config = dict(
    experts_per_token=1,
    moe_layers=[0, 1, 2, 3, 4, 5, 6, 7, 8, 9],
    normalize_top_k=False,
    lr_router=0.0013,
    n_kv_head=6,
    vocab_size=8192,
    norm='rmsnorm',
    qk_norm=True,
    init_std_up=0.0458,
    optimizer='soap_variant',
)
Below are experts of layer 7 (counted from 0) of a mixture-of-experts language model. Rows are named router (the router's row for the expert), up (a neuron's input weights, with its number), down (a neuron's output weights, with its number) and show model dimensions 0-95. Each number is 500 + 50 x the weight over its row's rms, rounded and kept within 0 to 999. Numbers have three digits each.
Before each expert's rows: a language model's description of what the expert responds to; "comes before" lists some tokens at least twice as common just after its tokens as in all text. This comes from a sample of Wikipedia text that the model never trained on. Tokens count by the router's weight.

# expert 14
What it handles: Prepositions starting phrases, mostly of, in, for, by, on, with, during, including, against; also paragraph breaks before headings.
comes before: " the", " a", " his", " an", " their", " its"
router:483528498406431502478552558565475481495549546465401512531462499518518502442482521619479490504455636465520405587494492442514486573491441524522458451551443462551461584519553511502469485560560439399515507523545523515575503464479531410381549482483499566438575477444391505489480554543505447471
up9:497524515493533430452542514526520402528540506554560539441529498445492543547494527480450445603586415554500497503512606506474474488589593465564584445490560492529472502457521462521541351429543450437413491525599529487454506499501581549420507533536488529491396513517529515467444465579523485567
down9:519486464585461465490468558560541514472443510484491395487493523556554545471589485458391548439442452522537525546466528479495492523551434515408512442473330444489524564530424513468529545470662496490523534502524550506480436533541504444478475640542456520518476449466470508505488424472450475461
up10:569562448575476478472505461416585526535509477485537594501497489509464488558540638478470357469479444460476484503475429477545554506448462498494450567453461462589384490523588447441566412510478479555435448494491485539552484555449501474484486573451520564447468501519568424507508536555517502591
down10:479505477572550475537531524512467551506421483429526599545504493419481431477390504489597556581516587536456427490449479463579433451457557497515454488482522536435515579540479445472535455520485449473501568566423481531450477545486548480531599451491485472549509513521549528473605601493435634497
up11:469543487474442440457457515463569502461531505385476497523450493528421542563454476590458475496532576421530489561435433484520496519514508414455472517455551458595454543481520476533606372538487488499428557589485541518445505454469474530526416481532538464455445611460542468550508549569592573532
down11:519560541464579612431488497435392567461542498479541568511475539420515537521460536485503552510541567412492448474442578407526426452418612518560503481555439582386508502538442509504469504488495549434437538530513573457501507495440468406526482505443448524488492509445501442452473565528559544526
up12:504478567535628531404513539467521533506527514434488536613571466542505524510550593586437538560431488556501425461521531551486450472514477506619529568511536465566389484477537560546464511475453446428435422495427591518469543518520427476459493600524435508458501515494505476561479458521509427507
down12:561432469599458445434460555520520480569415556483449494507576539554500448571498472434631504491562498446560442518430529489539426436457564509542519417568452524573559469480468584477519492505549549494422565535516485497440477572550540461508520496483395489617435555495512462517560508546497516546
up13:437456509470418511463504513435467428543595538440435505586458550622555551482524549475486510528498397483521501626545498462511466496555530515536437485544494526468499612532569535547452451474558500363453430404546506477529461482550420531478469574443566507482466543539430510506461521518486447529
down13:552446496565483479459560513587529561560561460548536481479503575470497579483408498511471492417502510518485510476464476503506479489531533474583505502496630531461564557445503496594578559586539544449476581587443441411462505549459599468518508484520601480534510529491555488537512441524471394617
up14:546552418559538457439467484561580440594524555530468477526454443547477574524578521564607458522528541480554490561548478582500578521492587510480479479535577472576451515490464470584521534512463524577489520522481439446559450561406407483419464468579440540498565492522512437478497541502439469587
down14:549450538479504456336523535463535543518495565449559546509513465528504393446466488534465444422504441558521490547510395525523496583580527481576454557542505542505470546548591547509525518511632416494518542465527438435479502428487577481443444485588468441545442454531526502523490549427471540489
up15:439510440488452535459582549564553564475566518468406526445436455549496486498507543536464443445513543530468564583547382530659483403464486531438445498528475565536393496437519530480460476513491523496439458516539547482438434558502442532410456443513484528554469458506557430487453535551459467548
down15:515565514461520522514516547468475445414504549506449454470527471467518507432256432541472454476487554499499474538400436472547435417473516527473551549548515448443457472507491518506512551505537579493469587478479584416546477524488514493543544539495524483498609407504490526538436496556520569544
up16:500529549561528454534603514475500545513552441487533469474428427483555528543468487545532437574553516432533502556538521517540464578474534467462413435546559498526465518524514455515511482434563499467329452435617496557489403496508517471431430563519496497425522499550502423479505473573604567455
down16:469438406548552579451420464470519472626414564501497433553493538428591425456550486473470560543523567511479550548408424482516461543484469480523533589554340470432494555544502485503530552497474563453487542482497511453491500418497501534501476612488477533569481506520446550543484500469560503459
up17:513445469444518573522539532477507545550568438411485602520586475633426544583512472498544491547538506506501448426527468424548457554540507492523423461458438611521475533603473449539465496477435438480460516496529576474533521535534518512432539541518543607480430439517461518524534502434530387529
down17:484456479527467542503476496477479470451471501523516574581457600422484524537344491422486512475570526476450527437548404516469521480495477494517424483477520501459503461446501546530508594474554458326400500442495563564528555438514497453532539504541512462501581487472532585478500629512522508431
up18:500521433494534528540484486436477527562465553476497449501509434437436578470527400563561471608407550479480514521487477474475568429518525503439491418581595423579519516526535482457578554538484437493453500504562555418491573537403466534515539523501451482466541471431464637473515518493608490523
down18:517537526556417517460481489464520411456430477423499476418594519461564518490333494491516534474438573483435450537508534473441502431512525471519451428560583483492555436538441581545477581506450477491410570451460475474525594492556480511511445488513433464530550518485552561472589495444481583516

# expert 7
What it handles: Years, months and day numbers in dates and birth spans, plus census phrasing, such as 2012, January, born, females age 18.
comes before: ",", ")", "–", ";", " –", "\""
router:499454580475483491491472447469476610469445541550568504494546527433504412437490478429452489462490415477463557456478459558483440475478630540517511486515421550539526588469584532478558583521490572473552563610477480475508513427579613533528491508407466481473397469561493555509535541467514545485
up7:532562471423499444466489502490544434504540468482397563533539416450594534517556489480493501585529553466554582478598549484419482512533499484516477519506452507506460543551574398589539574431491542414441494520525432539540536528450520509422458448518600526563509465519437471401536529532511387538
down7:459476530536538513606544485436659568520581493538533443539511437425509375484448490586536461490483495505516497498520529406452473563468447535485478514465525505584542491541554500520487553463478525519529441529516472477408460608470502547473521466520538465421465488505569548572506551651430491536
up8:567546422565462470464541508498557606574480510440469402399498475486487476449536614474502432531539501480530496451531501481438486510496480502530489468499451522472506464513414426540500514517524532473444599487498581404533492481563527553427371600478633588481432501481478547480472437535463479528
down8:443534538503493543459414576598575558504436535576560587478512515483516539484511562570574524478506558477478455489545550513524547497496586414561530496512518531482514450514418538492596563437479493486467586552465448512503543495383468474426495391434499515507584545541598481571496509482453491395
up9:520528540488541431558557402452477493579368548444512433503448482372490540436530495482499498549469492606457489464464485576474436466456463445478563414461579488500428470512436558539534531476591545481495542404570521473510528575520593499418444440471540529542475457519440543478489535442523502520
down9:422452527517460461504580529551512469444478418605481519472609531534472524508417424473494467416439463430458472481458498437440448501521519556497450516496443619469540545434460502587510484561481412515496544589460595470456511528526433449417495542475542573554603553468504457501499544472421507485
up10:517502411493450409436548486455537463483490507465436491457526477516408543445583494527583543510405424613551506484481487568514516482511422540485472559485387553583464519502490543616556476412527549432564480475603541529473524461520500516476502489470465549544544371492506554454497502540433443461
down10:429457470474483528503483544459391646534468469523452505485586420536536475502502584560526519499403517558512419541437475487547559511481530523465452511566472467539504436433512571555502494518443437459470435596495384433483520442559520474459390521443491446519537495478502530543614532446531453497
up11:535598490549584462394478553521533538578486404508513492447559515545406522534569437438480558525494532543482532484588566542532493580438446479478432424420560533523439573477516450465559441454505442535502472436448509470514467585450506492459434561562507509506488403449591442534487450515453455529
down11:511459535461566479544435467533435394509575509497469533386556519539520500421504586492596511465461542542523464468546400553521476445452528450483588584465597519501599495563475516486453542576458459480405526487513483508509416520531469511521656518484445452510515528523443549498482563556452467512
up12:532546473465484461415452568469617523495457442464572445490443486567520461511455521452523499540499446499416482448586570600547507554565427422475624469547518487513504469534391518494542459460468480437412464493523526542533552471495512482395418541506486495458584494538491569479477444592516425479
down12:510478480512487465445527515533481598467538548527487451517531386488558477598545545496508538440488468513590488438494405554477457439540463508522403548500418476532466480550392424473536541526487468486647584519449522515499493429451531596475452504449606541546458447492595484520440513429512523516
up13:531428464461506430479585525516488539556506446513472451483434538508486537481626508503557471480427438461539510413524618555491526526593453464489478503529461490443653491512568532514457461483505426514547455514547567466530504519412528608397515489607504543504513578470506550507512567506553563549
down13:506511498482523465486484500432535442370536482581534498489458539467590464501507534393434488536562453483545486476610509493546442389567498532516669508560488523490521535462507555498548522529498489515509475528517488492425564425478499487539506531422488386488469416453620536487540556440421522512
up14:529475480468490543459419497542488445535619399565518414397536482477511506538566456506570586505462477462419548615522555499533440602529505456535525532526477362553427558414411412565497490461450495502547547540422534441457481511475508448442499502503540547522495520515498516443463506531480529517
down14:529471491543473542454470483393509560515558468535544413535530569556478502522471503512538496511512457447493584456465501507459429602537543567463559467517486504597524533503547358436544551444544554539533472369476550507493495548466460503453425551541585568484586562532479393526513494489519592450
up15:518502400551526435413535470578589474508415401425493461446568402519501539478463566584491442543478461506555550468468527531476492509458530544472473476441512403498496486536499456534438536509607383467470470491542479499563460495450449399469509491440520490495477534474425577438560562517395515529
down15:481595533524588543453504566467481518572504495493575408472575484440570493485462466535548477530499488634498443488557491547394550464559556466541524548489458493549515575513499424540462452522470644463571580593472517599490442498535399552466512518422452487452500526506462494512466475523549529487
up16:527494452531437454455490618488517496418448477492433432443501479525521506586494502532459430563391478475349523535472488545448505549503450430489530510479552537444476526434429462563490502469505498515384561465560474592525514486425483578488415492532590548540465510606575494450513498549537468472
down16:555439518539504532386513510516527412512523477470429443456520511460496431511440615423496501472541493509465550541444518619513506453562466507555466502595407491433508407554501521523536610550461540477500523607490601456534548509528558472496502512452494546533468590503502552439569416584525526505

# expert 9
What it handles: Past-tense verbs and participles in biographies, often after was, had or he, such as played, served, received, taken, Preceded by.
comes before: " to", " in", " by", "=", " a", " on"
router:465516540547450472448427485571482562442522417552540542510466452532385527464498530574500527508533546551503566602521585421506533432457522564519486470499403417438501608488561479485386560456522480473517498478511439558503474466525460487434485521427576505503527511471594490480409603535427503473
up9:459471497458519579440432490573603458416548502504497440416472471442573437512490527547508546467460541405529501504507562536485525423528565505483564534452470400480493415437476498522505456438466467452436568416593506625464485550476462376454449526482481506454487511521488497428428430558520508526
down9:467445534456494478552568520483448461449422524561554464481522518535461503549633429530546567399463488533501495519515544430627492544487510514453473508578470569444608554467493498472388558557453550518522554506541485569505505514478472499535497495524516603596486442456608469512551566454499453427
up10:501632450459451472498439456548499501465493435594456491469583544529570502406527448464521534562493452520638395620557524510438547525423500512534481498562480392491504561510478570563562505455502458536500467529517527545525526552465556421480497511483475430480592550505534509496473591517558517541
down10:524452485511531634493473482457478485577485428539514439538381523520531471482569545419508578437549516591457516567521500492495549475437487488530515475489459544509463443514542408531404546519615538539508533592457487535468500440579434588495443516448502434471401523501414429474429498564495525488
up11:534499511359494507476574433505495507480537561575548470473449445613486483547540532491514414508519461524505606584527549427422566572560530490530465541416519497464470572464492451595514513515518445379529477542472441427427513504428486469507479519456475492536577555427561476479478587563454504498
down11:529417485438517436524466387561512460511415536439513435518499486569485475528429583514547572541440596547526544537572509511507432485512572570618579578428505488485493514479473467550452524422560522505555496550495538392567554446441438521552465432506472484516441511457448456450504565477458555519
up12:456490503469525456504489467522472520453516468490568496446564446655409457560501566520491501597537551566499558571491538404498535481547545454432544566461464441398488590519523452414386475438536441537457504588451488459453556480504448447489434465529545436529523465493598485496483510509531467555
down12:522504488536434444459439426541449561427490475485546428457457439400432464598419563517517473455520483493493487523529604360480399603485530548499498472476440557557522468511613502478503513492443538478480500451485520522400463547468555493413452465510462612542457525530576480525491531477528502476
up13:483547445537533476386476452476495519464447493436535478512374538580567555451516593515488468545408515562543549525548507382472475455548532507474513556498388498461477589501549448511558560441445516430490475528517412538492548475590517416445413493472491516542517545492474439438510400509549508541
down13:616552538525591523440531555488601544449519496483529321474467475443469432498440580463510429527473501465543458514520549477527524568533595566553475414479473465478404488527477450498480544569471512488565435494576545547475544542470489464490509556527535481435476525585475513536473563578532554443
up14:386507532523445399441475522594524592537535436475551509494440427598435579546480472538572495572519526573482583520479505501490536511505469506526476528430503485441450616522516568504469490548486494396571500485484469598580473538480536456532461504429532503554483427515556518465494523381429461485
down14:502480543421384600519457439589460504444537490401500495477515515542461426509335490467446543493483496527527602486504437494524512536535548502488461556487514597471492589540550463550459483504532529451494516528491522469552547437574445503640533498497492442496530503500466520579561496402479591471
up15:543551452467552492462551491617473412449491466452537558453464531557529518469506579527499445399503453528596570549371409417471446499572544492402478510463447475563496506499577417482445531548433528518524445435512457469467507494502546462463445578544480473521526510464548487458493501560560608482
down15:470426530533430503484558478503559456507596455551595500390366447462469541468533496503519554442574488559533481517388493545420501538491449471512418530413547474595535517448559514517536472507542489472516457621449525486449464569485476521476436513381538531438522477509495537539555458515499422530
up16:445480505585565521408498436538551516495493538517518492447425544466525497456526541474445500512552499509456451468496575501527512539628424548511589468514469490474458565527475554567439580558377512503495478416493466520478492514402426484415453530499474374436579479589560481503455496578570549519
down16:480507564454504493559390551534503554425492502554507481534502567494565530541490418426505452511425474440601575493514497470551556377415477539480534454590531471497432534543431416546444497450473441535456400618559578453506491458472520459508534471553489386533542489437474452517482516494514497494
up17:479563405412476473406528505459472558535482472531479471580444514596576508529494496527481567518518582437477469565563427566511486451474557475444518453492426480471517556434520512514485406475516432400422532466495530484580488523514488495399450461509456528483474401429488526485408538500442400408
down17:505498438495525415517467540463477484502566481497497461471433508399485434506318516494484429418489493461600501537417576553451527479473492525562526517424563561603480410513494621465527518486553510469578530588442513447488524484507510473437478580550443481505552554453468584497496479551507494481
up18:468472488534483543434478410538522584526473446558522510527486450512499466580487558492447527497371503577472560521560498459453556453559557576484570603474499437498450453494447533535395421457510495546488436533435486479556504565476460440407419571513467472376474534476578464494455497551493558441
down18:535529437513567556540521434414490503482432518481533510447485488505517513519429485484518449486461494591461449565525461543332492451439533606526425546488516559528539448435505490539569450532555515517491385556415413425478502454526493386563453462466518449446511517573496470517491401467460459486